Below are experts of layer 3 (counted from 0) of a mixture-of-experts language model. Rows are named gate (a neuron's input weights, with its number), up (a neuron's input weights, with its number) and show model dimensions 96-191. Each number is 500 + 50 x the weight over its row's rms, rounded and kept within 0 to 999. Numbers have three digits each.
Before each expert's rows: "gets" lists some tokens that make up at least twice as much of what it gets as of all text. This comes from a sample of Wikipedia text that the model never trained on. Tokens count by the router's weight.

# expert 0
gets: " |", " |\n", ";", "i", "u", " —"
gate17:530496500479581490488487580465454457517443467554473444565499452419529373562529517510510560545487385543442576571498480454543434524474442564518528552542469456564544518444488486615513561586457395535575444431558444520501475435456551413567494443441535482492551459458463524570509561546503395542
up17:560491473486479450491517513491493546454549485578481484578484413386550532553464572484544486588547454522432585565493430470519564443407469509481494515516626492507453571448556472467459589510539380553550510477629438489595448470512486515611516359515501553420538581444515571595488552588412516532
gate18:461490524562465511519495494580648498500404540414635501557497468545537485535460556604525512528507494561500563523505459496598468490506563581444483542529477498603467468418489540463566631486508559478424501509548408571503522475506582449457403499575494569474585445389506398524450463433540543482
up18:521516496440508471389446529397403558480533473607453573430467549420530559412551528522528463529457482438551535457498533524441491468509437452467458451528545497525599504582463524479412384555455477459518507497552613474447500507510461516508524403470446542606437519537501500429576587543435454548
gate19:473515487451555417580547396524536466527433569454547504530510508481500543538527415445484529577529536572448470506512429519534473443581494476384457452453434527532421481493513510543558550514391537508428530489491552551436434477464441473493520536555423529476452444469479478455472489495591524481
up19:562520517522429532530506467541551541550543503511523399502434560566570501460466354444594479500444463565576519486537453577473534493463457518522503537567527557451461456487469418508443447532523512541407417530436456536501560461544453515494564417500481507537491390510517536608466519471459582418
gate20:533514515575427515477438556529476614499431416410398518500645469425599539508504547554558502455450590375482520518531544456502366460461536464518541531536512510447489611578412492509504439503517556532462421469551503428511542526530562480412498538517540521528523625570582499478525403509521510543
up20:527539433453454520452520441429625489518469584412478577499485462622537563438498595490513445491468451476440413470527407469490415515536479540555484580453498564478510550499494519517542578430543389454530466386498493533490514434503477542540493586560425483507522512497461475540541573462440391584
gate21:452547493546486513451508569443543477470416462567464541421534483490552579483456473519449522507398434456489463501475523488585453508505419483432501559498464515552553509539453517435410512528524495574495496533530592458491490498520545504541454498538546485427571474532480456432625504517621543507
up21:516584482514433556498518607370463559486463449497495560458469556518542568536441418583499448481441437472549484539500556474522397532529466524489490570550465515473484519472485490422472515555533629506414538472498509418494590506543509606506521468542492539405464519550458510462492435413450474487
gate22:515417449541477567498479529470493486607394513551497456461515494536519501439453494568511440499578451493513493539489606490360577466392533475353484550513536510465467560489440482528512519424563443528476473357504549483456511451564462540490535604469517498498538487535545517523477465534425473442
up22:545556493486526484576497503473446474477573434401436544458408537468496478509545532534536626589483557516491481490431464514606462506532550408611538512627511491661568500465485419474500451516472603527582564508558421535500559547486461468486420478419435465487440522485480476545466490512561535492
gate23:458520524495522521461475503421497535579574531554490528601492460592599520545402437503496630435503376453519473474569496518466529462426466446474507583523451564397517538424511450486552581469479483542548537458341478502437399492617493463481522422491557409570449524462508481569446502483543486447
up23:492505574401519438495467501529503461501424465512508513505489416546495542478556503546533418561454560547501535446484465477577519559531476474478466459417542433596531478558439511511519540551555490559500539494506517509402692492488550557518456504468508504402574525546463488525523476455406511541
gate24:412426553608449528462449520518571536401419505607481463453475530524509474477585459486502567442478459529443473506500425491523493473547456594575460356528429492503537459498463544444461513502510559546581620497549489520528497445461514566495585591457625625473606526516567351423518540511427502439
up24:506525426500599524526506558497496505503527519455435478485555466511548535499492539440497449498565557452528518510463560453486529499505527467466517529477529504407439486531537481387478432505496492451515520436495631526557540501497415459550371529520509522561503523514477521518503469483473489543
gate25:572546489442585502437534459515541372540495549452533502501577404475603477391580400380618458505553457498498504560522452487384504544564437551473476520486444453537490476518486523499547503567435416388472524460532543516387534462523504493546505471483424531508404479548575500447538454521425484513
up25:427465467588539416511406483400487497496621500485540477535454501605503543542447548500488544545590445504567485458402539488457424450535487553465591530528458491499501412498552478471455570455418506545580562522460436461459472467479529466557556561499399516525507521486509388571465531479543409496
gate26:525524459622480507431487476496506430569588493524533632555518598467509479520570556506558541556525497496536462559399500563574473514463512462547491405608470506472465546538501553439508507440488552457488530459501477517532509497477531502480485489541579448430416504444549553527480482562546473492
up26:460460533498408440487438589491423564456435487404439485550534487542519418531489591569500475460451541474467473487511523415472457559523445377478478461547510516507420475469439466484549482497542470579496489582520427546499492490488406583578570513442464403474432539523534502456437495408520526568
gate27:566509531494516539485500499509510529637501519470480513595446545455451434419552541350480548558486491563456508512490513563482524513516405493501485498455599467445450506397503423444473503509439407502504490431591484401497495553478506479516529482555543545413510530491503472394545510525537545550
up27:456571548554486513500570470499513535482502497451434563596604555438492531541445443483530474612467425544534471513496441550442481496406561487458444520522485486548490509429534496429510483528481490468394520537546425568425478475546412400487465511483384462559380506528478457505574450454476477477
gate28:496429561557467537460516435521526405477487500468586494535460527507465555411431399572537519537445407571544410450546455525491417531422520523550450523498534455470494500461522522416499557437424420515488524374537396507534552558513552470465493561517474502529489491506510512401392476473522397524
up28:398555445507484467520501493509525534475433631522459553390508552483546492499586557402539576536529534516453530429441478450474528514522507515556568495507477541515461510500475500508469463536600529475496475552487564520541652430522487539544535492385554490465498579568539485523547504510551515517
gate29:567515617407407427515460496527584441539471518483421401538549439458557500606486526541494482501523526486461512669572438552508506490429594578556473485507557440520478560490611506396568547581485487548557532566494424439479432513507480563507495491572462538437481599515528523478427506519527568470
up29:499622460494590371512485467490433572438468504474509480527491493501504429486620520380511505443491462472517604453409449534402657509538465528461519451461467368536438369480527491471467414432484515448449455588511421433529453516473523532527543515429477454474533509493559509479508453474578595491
gate30:539466593560462441437468519445506512500480491475576517499469474491520535560504433554477539479436481419500459495526476471612550486482552443470438561564500546457519518542579555498567528476557482502563579576515395547478489568523545505475497508412462407481480462453460477528503515615491566425
up30:496496549413484494562561464585451504529420468402493590549532546528551483394449618499489504509472493520594508472410532513533471489493404527516566446476460474517593488462482406400530451493605501484520569494579473510488558557533495559543473413511461471468509480545566507472546549606527549494
gate31:476528417485482472467544485508562489615531505520520495448360469492438466437518528431468562455510476594563500541553549552500464519398373470485481450458496518492564509531463464572529461523470516495431503474579573425489528492478529540506554519524545591559548544552457522559509491537538484461
up31:505441522486515454493520435552488569463449503383526527498574448472516559615527498543472441510552511431479502462579532485565488508493595564487417507495587503490516398429541507467521528529549538386603405536447492516511542476428481443483484485435350540488513404480459501464491587538458528613
gate32:469513531536504416559545511447493489474633625421505495477539455610468498498476497448524554514475496504514483535465567503459404505534513566511554447512480450451527474493448592492518426375541517541485515541486453483497440583429391385485489537491473480437467543414541449548405601465489549496
up32:401526528583486584471484516377604403547527477532511422467422504527456519562438424557481517542563510535504471591486551507503651491550482542442466493516529536510530511551450551487530492481577423583470472530673482483570608539407510525480466577404475486483469402457470545500454568538493528410
gate33:416497421485499478378457494516458569497587461433492530510442448512490456550500528561535522576495550502464579481529512535529419474512504500406643560477484500525567506471530444507542510472511572470519516509448548447498429506460462427552496532469461565444494501507467574446527434433439510627
up33:460578529575455520571450447496542484514462453512562461535591543484552533518487552531555452472513411515449525565522421562478481511583473505489477381515497449534372570459581484522435533482505433483412399467602541487534527480470420549513472562575465435494468513506504524444441455478555501537

# expert 2
gets: ".", ".\n\n", "-", "\n\n", "==", " in"
gate6:451535453522451459477459590529547511503470564536473456491554472493459547518414639441492344514533456481453557538466510475477447569515507531524614525538514462556602483568514470502483489395501418396485423539513500507509521541547479489582460485592496478527530532566466385510534522606412514502
up6:469469411516446428507472566481589452514462566555506394516512535425424523596410582416466381490534450496485454525541555477477445489537485492544518573559605475515547434600460498511464462389518404447461468488462522464510390539548457570604526484511461470544545538592458448466502517588508485485
gate7:499461547556477481449382496529563484469402506512441462558482428539567576536485512413478484581517466431550521472541496605460601549485439513409485527507552480521452520466558590458384478526489499377494521464522523457527528552572571530428535467563511421457517491465462451488490523527437516516
up7:545423520559565520490428445464532461583495453611502515435476464519470477453494465471510519502470498587503450444573452540497501414482487520544539499380455500523448522460475559477477599478582502539478561493526463488539497408416495513463461497517499515487499473485557603516573536524507504513
gate8:528511505461479536611470454483478622587559478519528576481538472525458525468548526504514498459516413481418457489481473461507408426425517488469509438496512534481502499531446470494495444617463524439525469502353532496428497532495364455543623454404574540563460556500409552450473473510552494520
up8:451436492556529457491507512440466513525466561482546397575502577556529469518569470489529621469507478380566423509516440488567489446492484512447500552488538590482425556480552487558477493484498448495502510444398483501362556440453574518577492523477515531603542473485556514433505533497497398542
gate9:462454526556501522425530506469535514425492507541492428604561584483560499478508461484592531438518474485521599440479485467434488498445471520605498555506437493453442552543525519528461627428554361539510446552575529488504456532477470482556550565423521395500410514509434536513448512427456529532
up9:539568533528514499552546518522414477544452556429620489463484424457459503479495490496393391543489482565440429517494557489553484471492513457485560495476415484525475471532474442517527566505496562389494548471535512449443447402488625505531504456478606565487488542548506601555525464635520566617
gate10:471462517451471532503445493436472470475489560489487417502498463510506490527334499436510457461501501457504543468442369493557506458513449464467608436512388476432452557469535539497606541461444485450480557419458572575432535407419531548543461533537482531412462521472501554422423470536459530481
up10:546551558526556469482528537481519490557618479517468550540492462494513464545655500545534538544376530518514557516541539499461492494522459439534443586417526472600531444565597540553449515503547433530539446563479451401598474565504416561517465513494483442556558531503463424575510525473493511435
gate11:516498486429469643459442492566559584477473526534510488517554491463469554569508455504591450470522505521470476631502518512478409539418427550556575563454557578485503513534528407456540463468508520605518493473480510513451489432510384482512582477397430527517496575494495549509454541492419556492
up11:482551529579552496454462526464408465469522500450522505533521491598494452418408540508565499589508543511505502532434509551488511551588494556502441434479545428418429543482482462506502541557513484470506496576420430384540534540454536471519452500453549494445521467476491531581511357486553556452
gate12:546538506492464434507517487424472527497414491522567497411497510471558454448607509581527481481450480520583438493432475491483338536609513568501533439523588451491505508535469534507433496518424568450402500438452576461444539579497478457582494504539583524540475427483513422490576559589591520521
up12:505524451534535507498523420522493445503519508488461438504506426569448459438555530493570457480513457557434493514598539553496590462496548493487456461604356489519480504504517458490528557588539439548537594558534498509454477457458550595478490538459500444414483518547563520388498457400494448518
gate13:565477469487551375481464423534571389508525502589598531546520529505589455521480472465485459432448454492540506518543514579560543523524506557579535490508509481473481463438539551569443505455449550469481533491505444458557437574442511488545420468446520444597509500519499377588456442557488468506
up13:537489548505504498538568516493605448516469465543587459524480566349527463463497515503559421551475423495451447535501430447456550548457449425503486540569424532542441478421540324447491562502490487466553463428537502428473490507494491548521520444465461516407458434498469486491467631563560443493
gate14:397564472592512503536520443416477467395472410582401658427587445438435518416511563509562541407531485471497581608517481474473524554552495540525533369576527549496455491570503399501490411525462436516524451538485603468504568470496494455521536582542494542627508422537454441451510549531477437596
up14:481473466523428517496527584517530493520548433552587548453536505544549370422557533487487485469509494536514466407481520511489416413466596467507535526498422534465488518505540465492515522525562444382549484539422401513444458489472509463533548452545526480609349549599488479520561519532477472627
gate15:405536531531607481470500505527412505488502450427449430488508466456575495519439490453568509488492444480499568479530406480489411530476491454553508462489517541502453619578593524533460439436448468419538462491498498457529488420494423609470534471472531531538577504481464495579496551533521507529
up15:525517570492489536525507514435523481480514489483412544459446533478549546459457465539528491439520454531509480433558443525410424494527536458535541475605404490523439511493513470461602549473501599438453416479545523472520494537571468579467497474543491518392511478427523513555424532510458586538
gate16:430554469449495500492500512443429544475489573506367452491476355481473517501438527480500477566443510517461522494535501405518451451473580524473478475539495453449471519479490474612499467471476486507429547407541502434499468441511416539463545486506488480454432488389422471481540520524458346521
up16:416532397417540489421542522485471557489555522464410550509425369502456504556370612531539411563472489417461547501476501479515491491476511533521448435555601416421517371511480611521549394535474532513446573563584503481523438464572437555517500475548408408439510513445454455507483476502498437492
gate17:493493547387556448465472447471483475553411477481589511477568564499526484555539408573506414524522550443577511441340529474524547476421425534463567549504512516534430553630533550591475526558589544511528518446499464394502522491464513487522506580547456467482447511443497573551514492511440491457
up17:499477476516461475431502513465524569531467481473511493484518527497513459544479507513433519487466525569421525504549515437431479542518542468480521493552554484576476441472530496400500465475492551547592508464551491570515484512581636420504473412539502534490435514452467525469439579453500491502
gate18:530559517511504483542520481578475549445578493432572491508507562545503468472584513566382524538496453543530417557443501449520606481527501521438506504508505560521484516499521589383560476428531504488473469483564553484548617500432556402477565509616600528586572489552490439525562541515554512537
up18:522590602428531495487555510559422591487534401474458539424544460559498511474477448498522488482440553450509499497484411536472508520454556527505519452492570475438490544471447528500517537428542553504597498539527440443463473495503394477505643494528452445483517517502500511495579512487399634421
gate19:517521525542516582506547546496540490561527530529371538488532548498532502560423552479488459489508482507498478573557491539455487545473400450596521427530420565494469542500518449598487469423523488518487420510403443467532420477510408470419497550495510498507444510533480499432637483537511540512
up19:487544522523484430595495585495525476510443431469556513503483498482480479496437510511450504487476478499468496384538505465547534441532504502504605456496540462508502441509477471523598538524455481552526559382474619519546628512399538515490495461533495484421581432487504542556426497532581560502
gate20:456532416522526643595566507572548444503596512535521573499479449553587533522329436460435495556547458550537508561550509562449484473509577508447424610527500584528471531461497465577548477554531503443386481462520490446482475548467531568472509515428531570558470556493580475447501581485510492524
up20:536519406585476501535381463525551441366562530551564480501511443572499462493416475479426546495477484574605412613473592494458526533508508546502430578471495541497493587507505419501535505488546538517448538499482475482578453484563581587567535567501494557469465482406529512550533579462500501475
gate21:511477490498547544503517435610524466419652486593441565454535495546526461442553489449570538539438602532494511627522523479526520496582508565628518470470505572450513441556478458628470489558444480497494522504495439543500591565468432475505572561486523527458447487481420490432497463430615509471
up21:524485469497394503497459502509478452556432519485515555491611438463546493436526474535489497494486518528575471481513542574505457524522555439540560515507442508543546482465558492490464475535444522416470572540493521446449581474461456485512417498481512495628563436562479565578512586506403484522
gate22:554522526489486477537454480471530456511494472462568489580485586554526504502574485504560533460536526490464452475532432511493509560485515469495523504403541511535448532511525458616443441554524495512414430463484488485384541574597427529485482475445453544505430533408528465476578529504413403469
up22:500469564529468470499532477483526607491501441453514508422402567486477555423411489519588372464500454468542581510493490471409509547424503507544432502526497468456568550489398411474412476506485432462544538558479421548423434498510397533591561484485378455502504537592514556458470537476553514556

# expert 6
gets: " |", "ing", "%", "–", "th", ";"
gate35:481567426430455547508467444442476535617520471506559483426448527559505500472394464371485496500436426451489534407479475520482395472437614541528493525464431518611541466545540601479437472468438445537567512549524527504403495515490504375418491577451491470458489548451526490569447504526427509418
up35:454567485400547534506549504436515473495556513526484516470423547559550571586475464564535501402524543454534549484552519505599535453508504489425570488480534449504385470514505488522441449581348493533569437490542546539489474554487565566497587409565506512514436477479523496486462460481596490587
gate36:521527506508561420454388435498542485464586545539464574611493460566498518511612484488540478543546524435491578618518512497480565503445452526460410482515568451549435552451466539507526555480520470407426630529544487557488469492537536496427547454516439507495525559419449500541485557414449488481
up36:417399610454557501602582494452497560405574510474500449552554441491556521511485489420486460473601495405527514451483423489482495512513414476534557477445534502476555585498554512504442495446485535643526534520547554536480553482564435423484485528504474476471563506556478517552581493488464464528
gate37:634533581570535444546458428515433508458491460529453467478501502534552482560476524458541428485501432456449462477414586535514540457475459516574455481563507407524553456439458496477537406479577422504520425512527559494495455466574524598464443537557511518422410503500577499486505499490517491505
up37:530521529451597529447533440506407511491519432396500458513475516485416530532473477582522475447554599523486397445478569542553556447493527491542529507503493478527514515432472433438535498553537440511472486556517492438562498493514557456413462480446513424510451506471404499536540375424426549443
gate38:579462415478477430551498499504526468538557521586439490453472482451443527456469507464435476543500472467470538529385518497535441475516481480532505472456431461541425546558497574509482579506360570441508577435544492525483508456442616496519464506513497473476500515618565493516520513452458543596
up38:528343460567510489493514376491368451459527489416521342472490487485440429438443578504429511471562519501579541525461565535554489448441482475475452472586506484529478463517480557517456517484442551474512550458473446453470501417390557507589466500493417531570549531626606485525459491472463486553
gate39:536534510506567485420531554422537502444483578546453503494522466554468522532547438483578490539522452537438450468497524473528475580499458503444494548576438510583491562541445570542511482555463472521502502377542498497506464469418513442460474413397561500509499467571422524476460572514506446561
up39:459415513460530455566618514559596532544495468411453493533469525458535529526499551561478548487534529484587524481524585335606476440532522540458539505529524556479532500477551425487517616521549601562490377465483560425495508612459487527476443502496430464521520526464552545565477442510511529530
gate40:533516456570490554436430519471570424554475484569389463527484482459471516587512524479462397459475493448543535495398632607504497573522435497456433599525481474513542495578479443555495453542482565515501494419519580402520483520466524542424503508407478624517477532534477524486560452465466482509
up40:424624516577464531543465420538509511528443524403534484560534569460484558462543531482574556543518467524450501522439470525471549549513494504561448482511434472558596484591527475395502444549477591576497515514440534444468458435599453435580494641451587498436499456439472463461376542485575524471
gate41:526541523448492502466477548500462464401547443511519491439481522561481511549539426535504489431516546445443539460568550518511420576508490487490565590491431555542510460445531426563575493554609505540519533470555482410485459552503572531521461527533517384487504432487510459593572407513461560515
up41:510435577591522479502446580494561607459508503426516473555450514459523629509455541411546563479480454567558480535543575497551475446430480486500535480562517502500485456522505568399527498514421512468456629541491492527504545520506519553452492383502480543461515506478629544515379503432439470460
gate42:476532509479480509472463523521527523588485434452604508541493491541451334592512496499529457537503563434500476481483499511474398413547438556470536534528609515449412496597435529556412527437503555553545505406497436492549460514540515513470450518523457423558499470513555531540440436475497587691
up42:524447439474532488486526555539563541498636491457476565505479432477444472511531564489557511458476581563513496435426429492502472485422460445478557548504535444491420486472407527566539495513557505491527478456510448520476519417448459484443507563563468451558531547597511533521480462473539482525
gate43:562450494554499477414388523436561481473532526506534421502497540509462553512538465601547482524526515552494513504482447554449446437501569508415481467481512486533622553471459531470550467659503525546551519566447516517363501513490532548552479546496409519530417439407605538618584579536554510458
up43:435502538452474492494515516573552582549557433478507584474369473395509393495459583509548531517401478498446486467443480527582627564422489533513544556512468519525477490478464425466475539420407435501531515539586475490583492451540501522465534471515473522565405466532506504490402422460507535527
gate44:380447509528401455474400434545526496503513508565566523438432468603480544509451486436552534515557415531526564378519528509545408488493498519498536522394432509554513454517475528511536584567502536462549428485530529434444553508483567532408446468546502410430490457505507476539429443460523421514
up44:595522509509572449511505594445522514475538487509464549538460500418519439438573493571526535537444549528450526564549468494458481491503520481453507497653528450471527532477535504540480463445514418626475536529423565582466442465575402445615571490552552601533469405429543556493519532552449498537
gate45:503397579550448575534523408475568417506437543502538537532533515538532511459466555575584506524410514520522464514421556513556435446499529502439372537533539437525426527516532623507426544467509594510562495511554485471475502426437527534513597501562485479465528453533485605519528612540430539584
up45:484513560500592448541479411467476549551550486493510490546463533545495484494441497511466517545518398426490507484471382395434483555541466462569516550451472528387485475466407545586447478510558443460566496559466500483472586490525472477423478640467554537544449593556443505572511561429411415502
gate46:565504487528450429523522460407477551540588602485535556502490390562489526560529473476485555461518485545430425491487488418405506500558557539474478470513503513507463453509507523471569467480527465499530497479510480491573496481535472514452419475551443470439470550497564503495608504522504430484
up46:551498517513471523456498469477547510613524473440405529510533410538496471541553509490481394510456519571409496590456461443443511490520489531508526482438494482520481488550526380467492434527463453476496431435503475426475475528472467484493501471595540558522458459498480575491566492509562492440
gate47:576504479488439532428479572608567529411483559505596579505519470463530476564539459565545441517529559443497549561459414589514487473484545471374463523457499446540485531466564454536529493586515559369494501478594526427519468444463469523498591532505512523499513436539477480571551523482474532581
up47:470534484498458434471407543616515582485519551442501532503410511479432524493505591506568508487549473464542496429651498619427484429568600467475525483555483398489477457539553363544439440497506435467514510554627536522564433386508446547466505488581503423485474450546442549500392593502507456528
gate48:529463458470472594542478504366554468437545394438539485540569591481457496448403474478486485518577555569548550497463476538548440449451467544479476457503515506530555573558501452547499454516565545564448581495518561523396493507444506526601443525530435517494511487529520572484555399560550565495
up48:465508555593513428454567493516559516435475551539442512486384502446428525501607469584501599537606474476436442424569561437426448491590452547515475474573552470481508452451473458516499522519532580411519518492504467438564507486504547502443471340554613519537516521553461448522516501488527455459
gate49:481494542630539524528496405558497552514448492534384477548438498624538457549492472514422572507462449495487500497459570591392520548596495527467538521486536469471487562537480509530446529548488442568437455500465510464551544480519510522521597508400498443500459450473519512531487430529510513487
up49:583487529465544491480525516545519455547476450534517453499523554523483532510534484488464530472520583602560561421479529398473468504525470554563582478531491517506548523494483350522533361509460503397537540420455518506441586463473440464484439461523561610555452554533505453418554452481474528462
gate50:450481504510500554447424555549507497520454446506529467515512564441537478491488534534584529446536506497446486550479570367527598443427560527451484504481515387536498459507486488429480487530470530555601503503593479517575524562405505466538491551369520533474488466456512413596415533468486430477
up50:551511626515424494518574496467403510506508443416508457560514540465506488369525503596430519516486554512541472485517487581499464487454549526497482470597497480492573480563550510459507466489473481554511560510487497489433446503539489549517464412509541565587456534526549567480502427531464635485
gate51:491530581453425470498528369423561561507551497469478582512551529577448501565555466363508481482466449490468514563454392483514414545490397533587508441506453550431530471517510579531515488559512466431517473443604516410491461495533475483488529582485430408517390534450570575539432501514543532435
up51:521566467461493481547450528457472493597483382491482419496449448439457519418490553469404510549562532460486507565442459538553512536573462506527464465562534423564478421548587517459461302393517532503538477464529506553420515439540471469465551466519470429471414470437474496417431464517465514545

# expert 5
gets: "2", "0", "9", "s", "8", "3"
gate17:398502510518478485519482455530424551457477543521534428524420431540530475414511507587547509545516464475554564487461437470482422512449552519522506569526506510419457473439489512435449539408514491455529454370417431403445512433415560416504548518441475442451514481437385506508496560549494566479
up17:454527519507451519470506553456533459477527538478546497475487497452448587531488470529473522483504586459517487464469533463478387506511500434445496482491476503440484516527528577527549452410483516493578536540379495505525549572465537507509503509457550544558534544642555508474498472515471481571
gate18:518556404487437439480513473473547558577508457507520588525530470502529568423524543425422569502538502536417516515572496411450538500532545488500568424556431533498514552472492512540381456347393534419442557592534453538461502525527519534535502510555448532505536455515474520534533430541393507551
up18:555543552516462532508473540511476443544538534459318553464538470458526458439533510580484507459529469466475558454431494505492457556482479475500538555494584563479575447509492545488439524454457486578528506515525440458514539455545555478539521536522551589432561507500483531496519536527477601518
gate19:531471589571548439538470565416507555534534402516521506440641450459519449542491486517458550536508468499519581593511492563591379439542458469549628493480406601446536498570462504578465462503492568552491471511515477549474605487517504548515512489506487546501522494479487510506500498452499514384
up19:388462439557458420428538496484424361580472630447439582577472464518517489497458476480469452553525523549491476552554463490534432532422540509495494436498475519467489606432532534473454503428528473622560451544518523352486382543442527446482438486542482553462542505454499534456566596491513473593
gate20:544373561409535517576473521613568529397474504525483474517495522493505533486438423441479485498484466502555524558453492535441405462462406445488502474508546430407503477525508579492503502435464523494489514389501454454456509450507523488532564507531470481453495506489503486521472566639579482427
up20:506598529573503481406488594480448501604488544459466513590534490512475526474510503562517568457530487492467478410492575451574494447474600599448459546532471453628518545521443505513555488541491551503521471610475545551577468528531513481437381570473552536489505433565496490436446483339461565560
gate21:547460487546466499488465618408567579482503465478453491418508457443520483516483496458491504499505427460422517451524532507480417516444570415484480434529429470510488510467428465563483393574523536519607417424407493493475501453478395450555485374497459571520519500452448418463446603532516485541
up21:541511538568553472520454476534489554518480490447555550499427471549465446469427559452496614436416455479478395470518452487455485452514415508548369497514508497504443498400457407531499593550536434496479441586558445514532520546421527472569447530504550550514493444465570368520494472493469583509
gate22:419455523497386430489468487529511526537507623430438441451480393492463408502474601460478468469451476545543557483515431562430510564531584481466430486452509493446479518511470540481550539450539554484447485545488365401494454565457528583503541382571488536462475539525546451478545526515484529526
up22:485513479482504587578575451559470459579456513550515556529441468518479505530548492459454597584521493487553490456497550413492475541583503507486466520527487515550468515550510526487511442448505509582462476484409541512436443469504461482422566506496598560564480501546457559630528529532442585497
gate23:556576438513479534536467490539599534510556529486469541588503439476564542555421491434566481520531405423501601585396518454476514476544543533589419541539371537548530493459495560494511515455444491494444481565600405475503482422466514401429575492554511484461578453513553466530573431484497563535
up23:548354522443466488492466367496496488594447500484530410503431485554456493512576545619454572625491547636480406496501491534534480523493493517452613589585599451509482537476565439572432451477472410500400500485402461520484483425464536582484408539392559420523504445466490470504502563445461578528
gate24:537508508390500465506483444504523488457420505489540455465622506489480612487502495445525420431401511445389490519423500499531485499480547490540513435470592497542482480615538505448543451578519515542476485518490432455479520503548498580529546453454465518513463531440548481561541510430485500490
up24:437449575474473558437431601477446389512484570405449506480490543451488367532506484468482522526511585489444492529462537440624509522540528453477523441518498435595368562448544508453598430594576590451520489441526537487421491514422542420502469484469475642511494471512466466467533478497542553491
gate25:586478550576464449523495485484479511531461551521528463571537530489506568554453507443545626536561481462503479468496491448508445500488474499479600516506528569494543556509498524519529556446554548487553496535533436507408532479593464421476450423472488494450364568400458564593415586560419540504
up25:590427581500503431505478404486442475461471384516570570516430478498579453456427520514504595524412453459583415474554504512504476527442419490474495501548537551493408588471556495526486501514521498487506443529551532490470549474540505505557450481498530530451481512479462486596458614554500578511
gate26:521606546458462467507465432502464484487581504422544559506477493496516477513486592511524509571510487565560421533397479458469495406562563511515527522559488529428521511503542481588586462542557476587538525512504436423385432546570557463516488505478407523520469534555524539521599581491414514561
up26:520501501468616514521499500484565545433566574546559474448534455497521529559518532458501477492456459414432474474485494443494467461502495565607619546418436492401534570504558469484528483533489519482553508517505492514386413524580530480557538564401493515544450526658514489540617476488530522436
gate27:509469470500520545487459485510532538434497531536589508475520412547547456436371527462515469517502448538549548522477484477417437429515544565420493431425365503497449482492490445514524440454418541507595485484469413545593561595477509431513518534614497459568386489508495506522485508520497481506
up27:406396547430508425540533511479456406512597388464504496527408545538562441515549496498489478513533526483426542524470512556470509469543527476459510521597471464487506517509499483495516395495500470441457403518482511528590426435425587482421482590503498580559530493545403432453554415465353494442
gate28:567518489519562485504386613494505496426472540546496490507563576588542542540496417495493500478535540473423526595518378575462399450561514341572367506565526495430489478501425498506484572518548527482429569428509555507479510500522489527490511600471551461428512426509566470478449470474479476395
up28:501546509523489509449579519461496436533447455457475533464456462479526508424468438429433501531523531506549527505514557459466567550521503561496499511456518560485437502477548483453511360438564492443546489422529534442535462541511536375518539576528462474511504510605556464446487543512542429535
gate29:495467398526486446440546539460450431453499475515480517507448429551602515480510512542509413535497521605431561539513568440486444413439448450469473514504466501464482491431478500496512387450501459494583471478476511457476361503412515449577543541495424434457469467550528483477509558484491466572
up29:585473522491557540446441474613482555398512451562572345569491487467426473437557492539476568415515563494500469482520436456540523448524457534520562491515471470505531493444425564514488534407486389581569521455492400605514476539524558495472523557425504496423557462508499574536449452531513435445
gate30:554499456589501529485529547439489515498508562427536483543534605455444551429492525470523393497421459528519585452461479491571492520463390552544500410510545535378442529524495477525436499502348544500489523539574537449551472484369572506528511491386439506445572384647483529430522412404543497502
up30:529434450597480490543458500497549475423493594477557453444449597579511512459539614557495398476497560524538597449549613488497546434544575408472456531454603483475458457545433559538443536522439487486455447515497572471502519517462543569497439477493520531462441523554468505424518581426524543555
gate31:535587463503554420513480547462519544604499416467500529525525502514537461530435501528538514468482488487444451463580448531500594505497429463572489532463556489583450572471416624488451464453469473585469594391456562475523565521540506400460488510516451544568491475429513421542519626538394462583
up31:519469540584468525524566454538453458471525431517512479469526489464490533424547489514437478473550495619587479444537512581565422427474438444444515438589414528494420575500447488447463481436490442618422607571594581476586468507483512474490489449457548535529454443591601490411533459507528481455
gate32:515550448529490470537467476473601568585461446587545494510501551503530498443426583484564539646444461567574531474432546452453528475439501617475460522565383493544466514485493427520466521382447508593489502547450502545439573454575495418497525572586524491492437467509474564612420584567482469532
up32:435431525504535472523506503516574557587533465494535501497490573496512499471630477472521493495556422472502535426508495514403501458463444500567473423498473506460429515490438414438506468387605444549510464494485467511492466473563478457459653440615617568490481445503551523532462562512509474553
gate33:516548485562525448491549537504486481470538531574421561465567466533552509483505552535582496501456500459491583492506404485482524429451511596511408531562519449536494551600490542462464529444403497523460517425469478467540467539644514461443512441505428390470567462538426543551502530578476407495
up33:450492552597503459475546555525579562434421562506472428449488567546527457408562476583488495447448396484446556455532403460523480539469506554515477499440521500521532489496480480543524543573450480484478489495529442528418464516492480455480498502455440542465489462573567503580489606597494443466